python train.py --num_hidden_layers=11 --hidden_size=96 --n_experts=256 --experts_per_token=4 --d_expert=32 --d_shared_expert=0 --hidden_act="squared_reglu" --moe_layers=[0, 1, 2, 3, 4, 5, 6, 7, 8, 9, 10] --router_score="sigmoid" --normalize_top_k=true --routed_scale=1.0 --balance_loss=0.00519 --balance_bias=false --router_logit_norm=2.0 --init_std_router=0.0118 --lr_router=0.00162 --num_attention_heads=3 --num_key_value_heads=1 --head_dim=32 --vocab_size=9168 --norm="rmsnorm" --norm_place="pre" --norm_eps=1e-06 --positions="rope" --rope_theta=10000.0 --rope_fraction=0.5 --qk_norm=false --attn_scale=0.177 --tie_word_embeddings=false --parallel_block=false --extras=["capped logits"] --init="uniform" --init_std_qkv=0.0579 --init_std_o=0.0719 --init_std_up=0.0829 --init_std_down=0.0829 --optimizer="soap_variant" --learning_rate=0.00671 --weight_decay=0.0 --lr_head=0.0201 --max_grad_norm=1.0 --warmup_steps=200 --schedule="wsd" --decay_fraction=1.0 --decay_shape="linear" --final_lr_fraction=0.0 --batch_tokens=131072 --max_seq_len=256 --doc_mask=false --train_tokens=627900000 --max_steps=4791 --dataset="wikipedia_en"
Below are experts of layer 4 (counted from 0) of a mixture-of-experts language model. Rows are named router (the router's row for the expert), gate (a neuron's input weights, with its number), up (a neuron's input weights, with its number) and show model dimensions 0-95. Each number is 128 + 32 x the weight over its row's rms, rounded and kept within 0 to 255. Numbers have three digits each.
After each expert's rows: a language model's description of what the expert responds to. This comes from a sample of Wikipedia text that the model never trained on.

# expert 26
router:160128152110156090105102169112094135173138096109121094086134083173097084082164113086097167178160086167091088105151084178143164170139162131120154097152157166142122100166151147152096174095107084166168145099092109098093085098097085161157151176169090101147115164156115148170101090106091152084
gate1:104110102108053156121142074137135144102132170136123141172080143132133145108112137182149051110121117138174101216094123164159111108149131144143102067138090116189164127078087169159154120113111154107076136224101140163130096167110108105084144097119151144119126121159105132155130175130204132121
up1:142106129105151113088133121158151151114140068082130171154109153153111151100139096105110087101115115153072118142146100123198076110136120118177121105095131193136189121132124141143118090021082118143041114160162141121122161164076131122115121157110102155109201143186147078158109152106149090154
What it handles: Fields and inclusion words. Prepositions and nouns about activities, industries and fields, such as including, played, studied, color, industry, in after majoring.

# expert 18
router:093065130123114123068113122161111153097085081090063078094146106114127143134066110131106116128119119111158103115130129103197126133135166183138123109187151190157216103145180120170176100072124112125072173139111104133134096069123147122100137151155140076163139139132153108132185138181136147143
gate2:144101135157200127085158142120103160064123109153130127141087122103180196160121139130066111137120109132137115147123094084129120079094134128105161136176135088150149105119186088058130099093088055140108128110163193169137138135154168123126168144128137131202116080147155156175113141168135089195
up2:095139104125194117108142105075123128163126168160174106160126141068165074025117103160163122085138198131100138148091125134119118089148145082073164110124099084122093167136108107084084158082159071150076121151138147111139095138109118170127059103097139134105133117114112141093132100173102164103
What it handles: Mid-word consonant pieces. Word-internal pieces like r, l, al, ach, fr, br, usually continuing a stem before a suffix, as in hor-r-ors, pist-ach-ios, coronav-ir-us.

# expert 55
router:169142157109156091101101161110099134184138093108120106085133083169103098083160120087097168180157084164095088101153083175136166162138155128113150099151155165136120094170144139156102169095107093169170155102096108111098085100098086170156152177163076102152113171163118150171096083101082155086
gate1:101125114123081183145130124179157124096095126108124174157084129087140164204140154157167127072122196140169116158139170083116170070094087139132171208113151105177176130106154117114138066144108152155090149165115112127167154129141178137123167112070127107123134136092138161091160133124183083111
up1:190155078111115156115203138154144120107097116120070168150088156125083089095096110130148149125086118101171117137102150176133074147203176141113122143162184172118138126155161086077110118143164143127167078134143107144100169090160129155103183121091129165110070166165106106121079163188126120124
What it handles: Sentence-final periods. Periods ending sentences before a line break or new sentence, plus semicolons in table headers and lim in Muslim.

# expert 50
router:086136088143119127086203147144141089058073126132103125138059132127083150072108074114100143154078114120168136123142135071151129141122169121108141091140089083089126191128127130177121049113184101154174078108121104096131093124104135056119140162116138118167101133109100058141115137126134150157
gate0:113164109100094087057149119109084128167095142183131092149127164091057098127129123149160102088081184141159144119123110098118164171124177125082120134103142142143130198107161112082078132124173118136138124099152107092137098131157111134137159101143128084164123174090152093228176086139185098148
up0:090150100152134137139161135129108134184181138169112188141062132150133176117132113121143112073103094127133098199089118127158140113103173101126090172129094155169156158118200087083111161171071097174115151145112117085146135096098105171169191102115122113095151138047113169078145131158119149106
What it handles: Mid-word letter pieces. Lowercase syllables inside longer words, often after a consonant piece, such as u in evacuate, ol in protocol, qu in inadequate.

# expert 20
router:163134158108159092110093161115096138170141092099123095087134079169105085083163111083097177170159087166093084101154081174143161166134156132118147094147157163144122099171148145150100173094103087168164150102096109098089088096095085167155151172169079103149113160157115144169098085101089157095
gate0:082144138140155184132154077113151125033142135156070164148115119120158166116121185164180063132116192102092121137164181149143144119102144087153145179135115123116168149078098100088115105114140121109143117184115082120155167166167206117129072130122161125110150108095154106093188139116147113144
up0:206099101157147152121138166097147156148112108091134092121155139119072135116092073130169120160138119108172111131091125082117156136171121145096122106137121186156136127109113155087102089164158151190169100087072152166105123185163102143130181067054144131080053175083104117114117088126104119143
What it handles: Place and proper-name words. Capitalized words and initials in names of places, landmarks and people, such as Pass, Lake, Square, New, P in Pick.

# expert 40
router:164131153110158092104098167108092142175141094111123104078124083171101097084161112088098167177160083158096083106155078179135166159131160125118148097150166165142120098167147147152096168091112092173174153106097107104094091098098085163159152173164089096153114170164116144169105081095091151087
gate0:056139122089066192163162122165112109126163145121155141120109124151114082118161085164151098101089169091167146142150152156125180115085116137142108149140112169151072117087174080111152123098107165113127091180196150152138169133148105095121104102118170155162179153184163079107166139136084117190
up0:137106136120110162121129133138125137163120137104147167083156111131097142069158157110122062141100118122174094179147139168068116153118205041102120101135172166126157118136082106090092118127121145170099103069127147119164098135048104143084176134109139124126156150201122137149222133126128110090
What it handles: Year digits and fragments. Leading digits of years and dates in sports and biography text, like 1 in 1988 and 0 in 2008, plus odd word pieces.

# expert 0
router:129183145110146121088160102181117104142127171119166130145124129109163144124102192098121106134101105152148095128112188084114116100167154114180130189137159055096185129149122161124130059159165140088132089192161183137129119137147174173095106127129099125140161121090141057143174160083145085181
gate1:118189142158166116082119129201121121149107144111133145173147113127116120106054089115181128108126097175142116100096142149123068169195105160074110160154140105107113139140082084137072043130109090133151156160133126132118063157171188102199125161156097127122142113100177097105145156136108112134
up1:106099044106113143110182090108123131189141181067193112090193139125030158129127110120101158144150163110123107153163097111146129153140143152168153115127132123096189095145173162100101107185130163148067125117164108181101149113137180123165091168112133124093111118135159142116154151181144136118
What it handles: Sentence-ending periods. Periods closing sentences, often fused with quotes or brackets (".", ").", %.), plus decimal points in numbers like 32.64.

# expert 32
router:178145149130158084099071141081112160178130100085142104092121118179106125088143091089110162172143099171093071092160097188145153159119173110106165098139149121133128111154135124181099161111108073159150123101072109101102101118097119171176165182135079105165084154177109151156083106100086153118
gate2:084164102133113161080147123167101114113107122163094180156103153098106165121125098175112076130157114158138142125098150070127133123107075139138096133109101095077114154088101118118165150094146163034118110159123111136137179134160162047077061096128131090110178094120079119065126154130157078100
up2:099152142100155134120137215046155211188142135190143110088137166110105130115122124134142161124095131146115130121128133162107142156111051164080142154092109132140119079135136110117113169113139137094128122086196102126171153171098088148149166097104082127095124081082135172099183083153171144115
What it handles: Closing brackets and numbers. Closing parentheses, brackets and braces, last digits before them, and line breaks ending list items, as in (505 ft), /[k]/, math braces.

# expert 44
router:089109116116098141149079122104101143130119137117166083121129159112080123193125119123137132070152157094155145115142222090136100130086148124156159058165142171128114101096138087139184094098117124145152167112112166100103113158106133135095146005132118150121111069166163136061113132099124079128
gate5:127182094185093182134115089120141086122131128108112118112145106079159154143080100173140110154154134074189076113112142090148125097180120105100115151099121162127108122178127116116117184065117105113176175106071079085120146131158128148089114088095074170144068094108110114143062131135094176088
up5:092164084159158120174184141161149135115142157108168119142157159169096131144112118131179163150078118128175168166148119144075149169114076153064184151179137143097155174113122079160128195151141105116113093122119123093136158142080135150163084139064166108136103121115133068167117060179134095117
What it handles: Table cell separators. Pipe characters that begin or divide table cells, mostly in election results, sports records and lists of names.

# expert 60
router:102215139134106214083168166105178095089110080144139155098127116109114137096144132126096095079112106113142119107174114129074159137149138152178126128158159147194143163156174031160080118089145143150109120125087129120097089128143129147147150122185106132160189165151117161145069149147129127125
gate0:162156136091090171140194143141158153101101098192104149136125186162100156118157115119156108137130115069173122144114146093152115172168141149146169102151167097167116118070118142200154117145166161131088117111125111119136207092159125148135135132163110167078183116204099160110085138181143073145
up0:083146153124129112173170125118066116099136197101095089154157159133122143093116115146132157126162100115167101067156066137104086089130052167162182170092136099155134144151084149122095129156112120143104120092166185080109054146088096159109088125122129084081161116157102066146164153123108118142
What it handles: C/V syllable pieces. Word-internal pieces with c or v like iv, ac, ic, ec, mostly in Spanish and other Romance names (Vald-iv-ia, Pal-ac-ios), sometimes English.

# expert 47
router:164123160120160099108092164118097134171139098107125093083129076174104075082165116092098163180161092171093083111154082178134158149145150130108142091153161160139125104168149139150099171094111090169168144103095100097094083088099087162150148170169085100153113168153115149167104079097087160081
gate2:115123127127166144103182112147131113104111128113159108086134161072121108160112132143117066147135200104168175151090149082129160092153139166131143161118075134116117127117116118089165129142123146079122096139150092115161207204144168148150121116081137151075140062103113171099069215083122128175
up2:130071100129079135144118124146146093202155129136155133159110125134142141165126180115156167119076119139119127144130130160112149153078195123132066125175140140179190154086125124175121072080116125123116188054182098133096148103114083063104105166114130110089141078116114108162115068159085115094
What it handles: Mixed stems and line breaks. Line breaks and dashes in tables, plus word-initial stems in politics and names, such as nomin-, Cl-, initi-, Congress.

# expert 10
router:167123158120154096107098164115103139169148094098134097088125080170101084083165113081089168187157086164096075107152087188135147165134162132121148089144166158137131100161147140156106169101106082162168157099096098086094087102085093158148156177164093104150112165159129149165094091100090160093
gate3:061109183145138146102101077070124184130160157115128146157111205079166167102102116160155111094106174085160134118106165149146108065123123118127108116083100165093142167113158134106207107140154091077137109158126164116129132161138143083116153059093125122087161131067124111093147159141167090154
up3:065088179124132125092178194122103096152071175193149068133142104167100094121167133168141145115136138091149094113117125137175092110125137133094134160127069163093198149135136149127073140100127116152164132066134109094151154069139125120139119149150116101100165104100189047157129119153101083130
What it handles: Section and clause breaks. Line breaks, commas, periods and colons ending clauses, headings or table rows, especially after "Total votes |" and === heading marks.

# expert 1
router:159137149117117082097087151151090180155087125095156091147140078160155111102136124097133144225166119127121120099151097172145121170150129085081193072160150117115135104160085105150134176131108090165155146153124084055116109083107123105135133167156084046158137185135112123157101115093110158106
gate2:123195119110088155122131089068116078086113107136149103095147162107086148120094079171131122119106141068137113153179174091071092079119149089149091131115102139062089126104104115138179104086127154079100105104139152148166201117153149121078103077097163124126138076092128119076176120104151108160
up2:142199169090090126172129116167106079124178100215164160086164159106101144172087071194143096128143112090102117125138157176065151087124160110183079134074185175135173144108114105115169154113120126090121165120086134110112124119121113166106123100149180146113152133113095138096086135113143138125
What it handles: Common head nouns. Everyday nouns naming places, works or institutions right after the or a, such as highway, station, album, school.

# expert 15
router:159126152110155094108097160118099130172143103105121098080129087170101085079157117085096169181162086160097079098159079174144159156136156131111138100144167167143118095171146153155095169084105088162169142094091097106088090095099091162145143176171082101162122163160114149170102083106083157088
gate0:107140114098120163120149126150148113102109194154061129183109139028178170142109122167145095088120116072207134140100199098114135081114103129157123138130163122120101116121148107118132127170152123043105070130111138128136205169114155120116117129131141139144170114128150155111141153091197121179
up0:099111135134104116131156110128192066119132211153093087121123081144139165098122155134135187154148215120132113169110123105198103155121111071080151143128098147102172185097071137174163124114106093113123141135139097161137177143116111098169096181077155157131123105137101069069145105153142125133
What it handles: Digits and object pronouns. Digits inside table numbers and times, such as 8.7 or 276; also pronouns after verbs, as in helps them hide.

# expert 54
router:127125150136139102130161133162164142113074148194097166168152157158055142107136096128119149209120096140114083093109120146148101117163153138148158051156126106118133195127143172099185147103070131171151075155153153139127091142121107185160138133141104082213181097133133106144098134154150087115
gate2:111159160137139130116171117175133131127098135136118120165142125138081125122111057125195119138174174084151149067086174156124150126128188139162128084137120078125116174123076132110207141075123094086108107107184171115100101120135127139185138125130151129084164116113108078130146172120235091134
up2:164187148099130215134092111096167126157129102149159121169132105070156153140150140159087151140107137104156114147139081068137136097131104116087057094128107140145149117151146134145128102067137114068137110076055093178119152110140155179116215151175156087126089137129105108090171098122110154109
What it handles: Word-start fragments. Short opening pieces of common English words such as expl, comp, inv, psych, or single letters like m-o-ist and n-ortheast.

# expert 13
router:164134148104157093110082158116093132170141113105129098083134077166097086095156111083102168174159091173100082102150076176142159166144149127117141112146154159143122095164145146150095176091106094171169149096097115099093080096097075176147150180171088105156118168152111152171107078107084161090
gate0:136133105144066161114145125122132109076123099108121149073122175088136100112081184183169103126140126137191157148108208099081138080127096149095140149139154065134118088098086127126148150119120177071110150161187133136105189088143144148145104094099186171136151095101160133091087108110163130183
up0:163093061113171129100166136152098164103161097190147162115161114105126153179166179099151131114127171143069075105149141187153093106130073078124058116131152072132110096082155131133100097120119123096110108080149127121087109130156075150100147116162152104101085121137107156128185131104189080090
What it handles: Table and list starts. Table pipes at row starts, opening quotes or brackets at list items, and month names or capitalized word starts like Chap.

# expert 29
router:121123120152124145187094133149152106139063124179089098148093128126173159170139189137138120152182141134136169114128084093154119151153092098157092091138139149135197128154187129080189104116173135107061080077172169137144142130103135098096090107125128057151179113122127104105076166185121157148
gate3:179120124144167132150113084188159110113113119130098133184130125170172222107087087148141181080160159172098199165082144161122163121125085119112165144092120162108135170139153138098163090133197135133079077101110111096189112145102103102082107166133137074120127161114140145095110156136144159128
up3:128091134176105080147115140150157152090186131175163142174078108140128161125132098138110140103123142127131128154162119168196094126131131134139155131177143156166092071154111071137198131119101101150211088114121100114133032120134110134121110130086133145088092066157139123198123082074125088131
What it handles: Verb stem pieces. Word-final or middle pieces of verbs and abstract nouns split across tokens, such as confir-ming, exp-ect, am-end-ment, int-ent, decl-aring.

# expert 53
router:136123117137137093060121124134098076068119077152097137099155100155127129193185105151132126127185111123100081122106123113132186105098134094186140190188166107052127125142109075150080103140073103132153144148102092131163127162115126175100118122108107144150103174126091172158140149086116108052
gate2:145172116175090123109118080160127145160183173127116144132139143123131122091149183124220125169150123114173103120117111122156139134149119112117117121105072123174149161117115110117092103203026128148172142098166108125151116196163141191117119141116149129072123139120108123083098108132129151029
up2:180113140130070165147104118117110097140100145090108136142150166149159123144129134135049083137077102089101138090125081194107099163150066128164165170192120136116092127132167149163104165134134087117114157098153141122182164124163136155096170109086163219135171098171130128179098158114153169128
What it handles: Hyphens and joining marks. Hyphens, en dashes, slashes and apostrophes joining compounds, ranges and possessives, as in policy-making, 1944–1957, Khan's.

# expert 42
router:166142159112146092101097157115084131173152099107127085078127081173094097079149124086103167167159093156087087108150073169140169163136164124106152114153162160140118108168161141156093169086106089167157148105097094104083086092093095166159145179164081097149122162155114142173104094101092168086
gate23:103130118164099073102128136165164157102090125175136195147123116091152156122098153130199098077094129101206131147153193113157094108105105091120100135148063110147070114153078123137188088147065095134114110128135111116128130169160140097158081136107114042094153125123157114110140168161164104115
up23:085110154106111137165147122145123080106135119129100113163103177080136098163124128105114081161098110107110128129165144065134127113113145198090174125150108133103095126115129152064104111115118107111089126083116156107125106112110113097186207088191107129219155126072152072105091073124126058156
What it handles: Digits inside years. Single digits inside years and long numbers, mostly the 0 and 9 in 2013, 2009, 1929, the 2020s, or 5,000.

# expert 61
router:121142104173121118166122164104094125173134128078158114159106101153117105091203092109145146156179105158098160136162087177143168158131120176145094068147149165119104091162165159143126145110071103169153171102115111092127161094090081174180128156178118082138149192116111142136074127079091172098
gate3:102087091138106146080139125170111100084186136152167174127105141068102103120093187172178067122109169140164081146088141131136159104185116131173130117109130126112150112085074103100130165114132126108087066165119112171142148166150219105083152094070133161095159074103128099112122134152124121126
up3:158159118131164099178142141115141137128149128144129083087170124117129140166164126109155090082132124113087142176138125147126120110084076166171130117075160091124089140109123075123145161148159181096168169076149113151043116101116128122167166092132133172139119132127133179058156207085116087211
What it handles: Prepositions of time and place. Prepositions like in, on, during, under, often opening a sentence, as in On October 1, For the season.

# expert 36
router:128140125158126111115065126187137114138099119155147107194126170133097136128130045158121149163152157100139159134158072159054092117146148164127098085156068104088082068112137147124087103116107085086114090087182163174109136116158139109145124151100128101123092178181120062122159128189129145147
gate3:158168125177139127129184097086112097109116116106106125182105139082130173181165101144151148135075083058185131134220040176135126099140161126094134134163101154122115123118064129087098129155133062119104110142176138141187156148139143139147175124083128068158130142135113105119148114164122117125
up3:115071142115125096147164110137149069116111170107097154223154115091136149113096133097122108123121187138126086120143173117173128124132177144142113101153146106127096128094107115140149135123117200081158150163123124149147174128067106185124194196156157073090170162093122126085126181057151130148
What it handles: Quantity and degree words. Quantifiers and degree adverbs after be-verbs or commas, such as only, more, not, first, number, total, often followed by than or of.

# expert 11
router:168142151114156098089117160111085143170154117104129093080101081169115093080165113088089173189163094161093085099168084168134156133150137119120164123143167161124112088166150151151108173100114085174164153106103118104089096095103092162160155171163085107175108168150114171163085088108091155089
gate1:120150117133099170130182146109173125062097162084145091129118142063108167147077104150162117138068140075189132125145142111134122084139111153119121163103113112147172126143124153127140109150095139085107111111200121172142102159177134121123121081100142141070125119144143057076177176078163054176
up1:132173126153117143184063096108097143128145173103168131130098093176123111082178115110141065033146186112103110150095196145114113113173114092160072119137131149164153178121088133072184094109126120139088136095122139118143141098134200120167172135138104120140134156180141140124181124120115160092
What it handles: Spaces, dots, mid-word pieces. Spaces before numbers in dates and scores, decimal points in coordinates, and mid-word pieces like chie, oph, em, as in Achievements.

# expert 21
router:160107180127195108108137163154082153170175127123049148138147144123078127108104067069119153127113079152105111117122108132172174145110139122127070111173116158150036078154202115132104163148120141124141189124087093129115130113096120109130151149163168100138136180157066174133118112108097111122
gate5:110165053118072123112169148110176101095085128137141093106126144133168160107153156173150110119143090115171132159110169133130131073118068183119106150118101161090135118130099163184122066157106155083076131147161120139205097126127117128176136099090133159192118061132136172123143112136189170170
up5:127165162144111121059105163112049120129106153147134096144105152101099084100129149084122165115188216132169128103086151146114162105179132115129117105171084172138156106131119116015094166082147110093120155120110140110133084113179108144176111130158099117143105135122142143161181130146163109182
What it handles: Capitalized name onsets. First capital letter or consonant cluster of a foreign or uncommon proper name, such as K, Br, Gu, H, as in Kantele, Bragança.

# expert 59
router:167126149110156090110098166117097150175141099107130101081129081177106089081148116085100167184160086162088084104153086175141152171129155132107156098151168162132127096165148148150104164097097092167165143097098113101084088091105086166154153179173083103159114170159122145170090097105093162087
gate3:143143117150119104099153133157121087057142140091085139157086159093145164139120125179159067079113243139142120120126143128137158116167126130117086122067088109121133155095105124119145063084148159088150123167151191126182211162170163126142114102129150144131112137075132093100120153150145133175
up3:120168126101095088164150198170133144137112062135062094093128129113117152125157145145151221129130119101107071065184130187165131102136107203087155161144126122065111158133157141131103095101156153126126110088118169142122175156064131154146106150154155075135119116126170123126122086140128171089
What it handles: Forms of be. Forms of be (was, is, were, are, being) after subjects, and plural nouns like cases, areas, types, systems.

# expert 51
router:156131155097151094107089159135097148178133107109126094097123086174109090083162116090102166176163078165093082104142078172142160165149151129113159107160169166149115094167133149137095169094115077163167143095099106093086089091098086170149150176169085102149123159158120150172094082098093163093
gate0:080107107119079146109089118097172136085150127111132171145124142122141135161147130196182120119115156127164124155103197120144124075132133117131134151052109140132097135068143095093157123178153144104083137203066144162150137141142184115124107136109168186065118114080137145041158142130187141120
up0:148193171162164148120137103135136093123111115114119115104148031096092117126116154153080112104093129180142163143150128046140105092114127159199151174090148112157086109114041142111117113102124047100095076138166082114130140157179146121126106098168140125149115154110142119103125100140082075136
What it handles: Biographical narrative words. Nouns, commas and pronouns in biographical or sports narrative sentences, such as year, study, show, season followed by a comma.

# expert 6
router:124119144142151135097135134126072093138091178092168220109133075107119108131133188101118136045119204125130154122154173121121136160070104160112175186149125169144104098110092092118114060075138088145126170124132088148095150116144102157120127084110129158107073102133150170098096116098117080098
gate5:068136195091108130174187137135129124113165138107162074107115140176174101180172166090204120080096149093134094145096157109151071134136115131100163141117152157127141095126144149089111135084132139125143145130165184125100173127109062150131094124092081147087044077126149162183143137128125118118
up5:121159113169151118117076165138092148099131157135091114089134164158106134200111060136117127137155162161134138145163181176155087170140126112175112171106157133081088116137130128176105082160105157092120087130138108114137092161207054102117069142126150125131095163114096111086120154154087057179
What it handles: Table cell separators. Pipe characters separating cells in wiki tables such as sports results, election results and squad lists, mostly after a number or name.

# expert 48
router:145103076081137148098121146172115111119125113162231186166093168112176119073139154112148110123054180147100131149126113143156098164062090090102141087063132076111120095119092138168119132139175100160105162165154121083110168101110128117160181091127120133144159150163106170145109112099109105108
gate0:116101091114175115088192118155187079102130122107136194113171142091128065123118118080146082147106187093150152137160159123127119123146183085146155137095147103158102153118158135123178131151079163142143143096130154072106169149091140086088177083072086165122131099142129171136129123122116042089
up0:110083102135079147188090136124088140161163103119067135186075083069178146172111097135089132176128091097105156115169159135127142140143082157107134144159143130184163088112162118080175126116106132153054140147151106154116146060135119152174120088099125095143156151164153105182085126115114160178
What it handles: Name-final vowel pieces. Final vowel syllables of personal names, especially Korean, Arabic and African names (Se-o in Seo-won, Fad-ia), before commas, hyphens or pipes.

# expert 46
router:129136083159127194162091166083104094127091133105119180127176122124197140152128186135132132059152131131120179120127151122143147091139065067123177125101144141156076145112135086150134148160089127108101124088135101124172140151101124152130146018128183159143143139157119102116108110213159101128
gate3:143155158153116073117112121094099115140168116126202167096145148092174113102140146150112170102132193157123154134061155114109087143089127160079156107134149120142144122153194120133169164169105116081064154074104100102186088152103176159102126072082151134140128109166101082131093169171146179116
up3:153105077116148138111154144162118107146090135127115154135115083095098119148092146140049123144075123148093094065117123147098081094174141117120125168130086103118146115069120162089131146080185119122112105124155113077054078102113164195181158086130080114096158176177181142127132134127170085090
What it handles: Prepositions in names. Prepositions after a head noun, often inside institution or office names, such as House of Representatives, Institute for, Siege of, to, into.

# expert 4
router:161129151116157097095099155113089139169139083100128097089130093175097080082151117089098168176158089166090083111149087169133167175140162132104155095156168167141126102172150150147098169095109091166167144108100106104087090084097085162156152170172080106150122166145119139176087093103086158087
gate0:078083104139145148125177124102149081142124126152130111140074113088153154109191148149132060076115190138232137128096133107144042084081138143122100185121108135139118144092134151141126164123099153110095122160098141148162161165180164112086122069110085114094127121115146152110150148100175082103
up0:128118116103164119142081156102146096135120157083087116164089150054117096133115096076152104112153194162097150068145169134116177127069188116099088129079145138133117160091143145171102133105201122133118161158129091116157123100177156124148082112077179153147124111105063106142159106094189160104
What it handles: Mid-word and digit pieces. Word-final or middle pieces and digits inside years and table numbers, such as ins in dominins, 1 in 1914, World, Oxford.

# expert 33
router:101148081098148097119109164103095173106123114113117119095119088152116115056050160136105110139175126113100112133134111176163104120157149058176057115087132149069151147153094144180122137089150105142157117158087078095111115085139127145153052148166123162174124111084143158157055090128140113106
gate3:089140129101099134095130120128132147101081135112127154125082171082101131192124089167145137120146121167149088172113116142128096133122136157159080088087168247100126079107124138089125146150184152146156108127147108123146195137088112145131168068133102148152158082131128184092193145100086070152
up3:124075121155081102143109123147154201109144130098161062158135131143136099125130138188199068169110146122190094154085159166157137108126144118139128161173171146176096111112116147093133144101163101111108088149056100121140134127165094148166155144155114121076122108169040086084129121140179130093
What it handles: List dashes and field colons. Dashes opening lines of infobox-style lists and colons after field names, such as Phylum: Chordata, - Released, - Turnout.

# expert 22
router:166126155114160090107091164111095142172135098106125095084126083171102085083163113085103169175157086168090084107152085175139161157137152132112149099151160164139122097169146144147097172092106090170165152104092111100087087093096085169149151177174087105154118166153117152171100080104087161090
gate0:073121085156090135098166129137139166071166170144122120144151165073175166188104149168186083086093157133145158148096153119130095076129130148169111137122093124118139141066148128118173092105120133079111092154161144134134175178185168091112114062069152083119175069108161140134148123139116117143
up0:152062116181134087028156082119151138054102137025142126118146103067113157120145118167078128174134134129112112074098136114112161170193128142124127102136145109123107144109125167116162082147130132132101164128111152101119128065180082091122172149131147112133104120161137080114156110091157092122
What it handles: Capitalized name onsets. Opening letters or syllables of capitalized names and words, such as Ch, Mac, Av, Cast, and pipe cells in tables.

# expert 7
router:117122079129142157110092150120127147117112145066150090112084124095121121174118119110151103144142138141136169131108146183140172168176107157055127141105146118142134092147181141183119185155108083157165139130144118151176146135130131045148184167040159100179178166159152087168155164093123156088
gate0:058117052212118110107148144131110178073160099124147112133108184181152143127141141151127119115098113153149107173112136114147167137121146146115165102137092098176141109174145170179156159082112121117142120154143159215204106081125143157124112161142166080156118103166165104164131163119192127135
up0:154096149145133110123146159158100189102123140132160134144077133094130165179159048096121118085189137071113121148135156150124099089142059131159137135135110104177124110136160154077111087124181124149194174147151138129116085141125080065184202165112152119093130144142156143073125086174142130097
What it handles: Mid-word e-ending pieces. Word-internal fragments ending in e, like le, te, ine, ry, inside words such as petroleum, multiple, candle, colleagues.

# expert 62
router:170122162114154089108092158112092136176146099103126099088124084178111085086161110086094169178163087164091087102157082173138163158140155129115156100155155155144127101166149144152098167093103098177166148102091101106090083088093091169148153173164082104151114164153118155173094082108090150089
gate2:140108096155133137146148120171219125040137119139116108178155142125109119100140150205201072106090196066151174153118153119176110097083147115110151140113114055120142105099108075111148121183111094075109112129117139170150147168103157130134127111120150175110168113089149138118130153131147109159
up2:095174143127162148139122180057045189139138077135191092154111142173157116091138087135155092154128071138087095096088141140078111092097081195137136110108096091137104185108072109144158100172151179141104122181122118123141066152143117164142117124142131097101142135165090107088124140128129115121
What it handles: Leading year digits. First digit of years and numbers, especially 1 in 1960s or 1935, plus digits in chess moves, times and catalog codes.

# expert 17
router:104095143134135142155132118156113160104135101209153108100139113116056130132160182116124154071165127156105087127128173199114118121153078110155116097157148173078093127135188151092111184105100144131139137167161171072121103086141136149169148106166107098106218140142132208121171136127112091120
gate2:112103141144111136162165131182131124110105147228137165082167087145147113083157096107078077136161156150152140169140140078090159114137085110133158138171102146121143141084118131143106133132166181092039108157120075150180112128130118123157157079131157125118137134151117193043125116118091145073
up2:088174082139228103142139112157157110139125093123140076172127178153121112135077141182128165107133136056156103137049120099081107117093141111067093119099171134167110080143123113101162141079164134115132137151103158113103159171109141123120078164133150124104141142146167133100102036154141144097
What it handles: Title-opening tokens. Opening quotation marks and first word pieces of song, album or section titles in discographies, such as "Show Me, Sing(les), My.

# expert 27
router:115148113106121140162098104141179132144153126195158098138172154129120121136144132112107149177186124139118071127114151083119158116120116091146135132197168082097123165167086185089151094097151113133119094094178131097118079181107135120182143100118118149079070181072161025145139109106166126115
gate0:135152170126109133157130129120100066179142091148095118162127170094143093120120136116126181137103159175165152157075128121113103121125135122093148147098081065076066109157076147106116135110081145111123132151094125115182055176104220122150126101119137053066128145087096089138175161127128159115
up0:104137091155063132149156134163174150114108152139161156056139146158111160143137101059141166145133149111162155088108123079125084160120085115145094083074134180110122128110129107158211100089094172103173140187099078113136131069066140175092117119124160131144123094163149145130131128153069098088
What it handles: Commas after items. Commas, mostly the thousands separator in numbers like 150,000, and commas ending clauses or list items; also "), and .,.

# expert 14
router:109151139135125125107124122130114112146149090127072132103194133091094118133099105137154130066079148149125100093147125027105199117141155144168113176173140197067109131132160093069140162115085102126135165089137189136093130065123115140131102130096128128101137203099166118151107133188140141172
gate24:109111163076165121100110144121116106157112066140177227122204145087120150139108144142150139151106147164117156125163142086139115097128115098161160121079166108124129153120090166188176168167145120216172170118162184122174171131145116172146116153137100114147131136115079106185148150127110138177
up24:074167171150124157091155108105120158119105165141083146083090168082160123129139126131107107105073173136175137125117096035154140120143112157110108099107109132126089124179132053066084141152188118174155156167105197145088138120191122094138061103126092125119118146124142088170104129119129170136
What it handles: Year middle digits. Third digit of four-digit years after "19" or "20", such as 1985, 1947, 2006, plus sentence openers Early, According, Born.

# expert 30
router:125174034089141125126155160112096183131129105085080103148128077140126107080084158114101124152142118135086132131128111160191098144150131030164067107114129125082130148144083100179101162101151091137159123138077078103106103102122142163150076126137092152166129115080161146133072105153148101100
gate3:082097144149143201113087080117181175133112094114107112142111094154162145150153121127151118130116110149128129135084181123198089092155065145106102124123107140100129104141090121129138128096144152099168098139112128162053075082127137165209068080083141093095142083113080148137135151071154184126
up3:135184104166133139109079094073103113110136123127113127149146189167183132145172125121078120114085144109139167175128130127159077127145064155133110054188109160085047093083119153163126099170098122166164117133126082119104110090130135170161156080162099112104178129162103135133111119051149119125
What it handles: Infobox list dashes. Line-initial hyphens and colons in infobox or taxonomy lists such as "- Clade: Tracheophytes", "- Recorded:", "- In office", plus bullets and Class/classification.

# expert 58
router:074128132117116132106110077128157123093166142169156193218129141148143113116135171170140111088145089078140109180141133129089104108152098151096119183081121190176117072130087184162139187158119208148135101120093102116125156161111146108094137149111130164135189117102175110132169109170110148140
gate2:160156158074118160153111101147147085115127141160126110167095100114118082139079123171087131129129116150210107161114139122111108125116160131154110109110077171110058067119101110194143183105138137139106148223089114100095106112131160174177131129180150156092173163079128096176083153138128111159
up2:141130080160142093128154125108182131100126133099111133187119049151162151122137155109113154135182170124171157146135131147126092149193133106126057081104137126090149155107125136145188105164210080123064110165126125108107137094189100144069158127111129132173135164141076140098068101077096136113
What it handles: Year-initial digits. First digit of a year or day number, mostly 2, 3 or 1, as in The 2019 tournament, On May 30.

# expert 45
router:158197077163148136116124147130119117110130159139106141129140076126091128156100087151151145148107157125093165132126177131058160117151168190099079061134142147168081202126120136170119147152124227127150117178111147149093146137121112147125151182092097121157106054159167166130175125173127129149
gate5:154128088132125085051153154131065121054084137138196148190162069131137097153169121157125069119135114143100175124135113123109191110112169153138095063153107156120103116107130130089116094149081148105111100190103112130157136173138132139181193121183135126167134140137180129147119169110150122166
up5:131093157040078098131093111137168086167082140102125083092097159133111155166152137120146121123117095209190133184098145132160116068149177167131129115109182098118131143187132142151107095129133161181141137087135112115143120133136113106127177152163101127087174065165106110119108206136112131084
What it handles: Word-initial letters after breaks. First letter or cluster of a word right after a line break, bracket, quote or hyphen, such as S in Siege, Tr, Sch.